Experts of a small language model.
Experts: 32 experts in each of 10 layers, 128 squared ReLU neurons an expert, 2 picks a token, a shared expert of 256 neurons.
Training: a variant of Muon for the experts, 262M tokens, 8359 steps.
Below are experts of layer 4 (counted from 0) of a mixture-of-experts language model. Rows are named router (the router's row for the expert), up (a neuron's input weights, with its number) and show model dimensions 96-191. Each number is 500 + 25 x the weight over its row's rms, rounded and kept within 0 to 999. Numbers have three digits each.
Before each expert's rows: a language model's description of what the expert responds to; "gets" lists some tokens that make up at least twice as much of what it gets as of all text. This comes from a sample of Wikipedia text that the model never trained on. Tokens count by the router's weight.

# expert 26
It responds to: Spaced bars, semicolons, colons, and dashes between numbers in sports standings and statistics tables, such as | 0 | 2.
gets: " | ", " ", "; ", ") | ", ", ", "–"
router:502532506505483530475491482482469517500465494467493498494479463506513493498509474541506469545474536539515493484495490511529530553514521480490489499487527508487510477481485502529526518493537509475532519466480511520529529514533461501557475464519461474514507492458516520485541460466526536529
up0:423490514487501484502463497513528502491518502488492543471533521493500491534527493509468475513525505497508504481516470498527484498451507477511534513447476465489532477480465469560501518498511479508454507520479530463532472500443498514489498531462528520485480476482506488528486478558488535486

# expert 28
It responds to: Quotation marks, by, as, and colons in infobox or list labels, such as Other name:, cast lists with as.
gets: "\"", " by", ":", " |", ")", ") |"
router:527474514520518494480468501489477517487450488462515483476502477472506508578474530497486545528491496438466493510532559472517505513516487455490535521484531526509526508470512514481446524466508499509501479507487483535502494464521520537490512503473507466535496522522530502517478556498498499506
up0:498462496511497485449486504515471475500497464511479497491467513506463494473511519505462510504488502476516549519505496557488511479475501503498476501510443510508480513513469515463506525505489460519484559517529505502518502490480514494491496501497574506557507549474509462495526515538501521503

# expert 11
It responds to: Periods ending sentences, often fused with a word ending like ing., es., ation., ers., usually followed by a paragraph break or The.
gets: ".", "s.", "–", ").", "-", " "
router:498508476469528523519525442508515516534509506495502510510510526462507493528512464504551504506483493455495484482450503516520487495503510498499513528520487513486533532524484533507497479505496481510470520431502490493478450520507428512509541509540494554431492479490532504476503508479480542523
up0:504492422524488501516466489470526552449527502492480511518493510516522522485520532499502519490460524483505518476471522503478532511571484510505504498492496539479553486485512500492482503539527460500473521498494509501512512512463500517543493501450528487502519488478527504455485500511545505533

# expert 23
It responds to: Table cell separators in schedule and results tables, especially empty |  | cells, plus verb stems like rem-, inv-, investig-, grant-.
gets: " |", " |  |", ") |", " | R", "\" |", " | M"
router:545512494453479497522513487521525502506489499510502524496545513474488543489542530542517485502502524503497515520499483490462491461522497474468532532467498473476521538494514473506512486484544483528466480508504533478514473471479513549505494510509479499522483477509478516492506503519497477513
up0:504532527475544487498483518505443538474481462496538506476512535491481526464492521478502460460491497434489472515476510516528525496529469520519474493494469480487469495476453510521542508538500509508463516506492493470494519509514508488484520524531550516540482514496529484489484524522464476531

# expert 27
It responds to: Sentence-final periods, decimal points in numbers and coordinates, closing parentheses, and heading equals signs, such as 23.5, 1945), ==.
gets: ".", ")", " =", ").", "===", "=="
router:503530501496528492464519476439533536503505529482495475507501509474474494552516472512449528487439503489477483469496459503509465537517533549505525478533490526497524515571525501498492526495520456458496511458508519459511456490549525475516528527501546480450504500498460483467506507504479509509
up0:518493507487514471563484465551484514519502511509502523449461478519482457466505477454533499499521495477523508494524473492484500506513498532498516504535539530485512528506495516521523483485481491495476430502507500514504515481455488442473479544495477468494453485534496496545450545443536518494

# expert 15
It responds to: Commas, pipes, dashes and closing pieces ending items in lists and tables, plus botanical author abbreviations like Jacq., Lozano; also colour adjectives.
gets: " |", " |  |", ",", " and", " -", " |  |  |"
router:534516515460476514506510451504533516493522511522508500525538543507487527446499505518534478508500485501498533548516498510486547526480506497482550521482493499502537510506510482501534511487517461518487494535490522473524481476485488542480494458508498489530469486511477500507522496521460459493
up0:494464505478505453482497519497472496499517443484537517490513510495491512508531514522522515514536505452497480510483499512524482501505466503492474435490496505515498498502532539527529476561529495499492492514539510548492501468503489495484550523489515509481538509512524471504500509476520495459

# expert 3
It responds to: Digits and cell separators in numeric tables, scores and coordinates, like 2-1 match results, vote counts, climate figures; also forms of take.
gets: "0", " | ", "3", "2", "1", "5"
router:478499469460488505466501552507491507513493529528496500517439504532525486456511468515558458543545522447488537486496489478477519462466509529460504506479493532444503465484453506532495488479487544483512531495482517460428475503518467471491495547520488527526517474493509502537502458512471495509
up0:489496501499517510499490501472455500510528490495490489519470472508497467503465515561491488488482524437534526558464465467520485466497492512522559499528520540468481531460509512551476497473496460493518508498501509482456495530508506509550559497476504493518516536483572496517528491480482478473

# expert 31
It responds to: Prepositions and conjunctions linking a verb to what follows in narrative prose, such as with, that, until, including, due to.
gets: " with", " to", " for", " of", " that", " from"
router:499505515447489485460499520519499479534503474482521552484476527484528497428492576488508508517477500527527558509474507504508478455538516537480510500538525467481511500498516524514506502504471490511489522505502455524502551520510504514531489527481532505487528505475507513466513533474487513471
up0:476475514480470494475495474528542476454565534508505493491522504512488482507482475473502523506479473526493501477519533530512506493490523530520486473465484477488460497484504511489519489496487483484505493498547514484511470520509481548495513524478490465517528522482543507486483514513463480493

# expert 20
It responds to: First digit of years and other numbers after "in", "(", or table bars, such as 1 in 1931 and 2 in 2012.
gets: "1", "2", "3", "4", "6", "5"
router:513460473514473530524521519510494504436524505516501518504497506505491486542505504460448480451549527501491470511507467528537495507498524512517482454458495476508446491501508468482501505531484515479517459541471468476510529514494513466498487504480475466515500485547496512483458477529511528495
up0:500507493433492507489474509466536470514475521477487496500519485500496544498490502464542496520527511498494482505494509511456501503493499460470534557564503546531518434494542495448507517548481490496502516530513499497511532478520531511483508499491476488511490496500511484478553519493472479506

# expert 10
It responds to: The and fused phrases like of the, in the, to the, especially at sentence starts after a period or line break.
gets: " the", " The", " of the", ", the", "The", " in the"
router:499500518477514497517480515559475511499457488505474508508513537507503495459531522509520487526537476479477562515443499518466533438490493484484548526524514513509506496487517517488514508493521534496508501530508502528556527489486464475503551502512475494508474520450529509529556474481505447470
up0:469473451487497515521554477476519476511523498508497487513507540503492490546476481486501487514479549486469479457503526510477526508521490459514486486551480474472454507480471482483462511531485487542533491508500503551491507481427490508482523487501481528488510460502529495498530538501489463484

# expert 18
It responds to: Newlines and paragraph breaks after a sentence, table row or infobox item, and the list or heading markers that start lines.
gets: "\n", "\n\n", "| ", "- ", "==", "==="
router:507484488540517477543491487522461500534453493477484480491491444519476469513475522500456512481469498503531453507511520476559453505508487474517477466500503522518505460507496497550476484487468539503474526476516486525477496513532518471479509546534500517474507546492512511514458508466465494541
up0:518527455481496502514504498494504480509496520501537480498491473510521498446489460491566478510512518495490499487509478496523468517460500496487497469561519513498510483547498526502499467496524496481531505556473507523454520468515520499509471493495536507451498455458500489545481576544460518492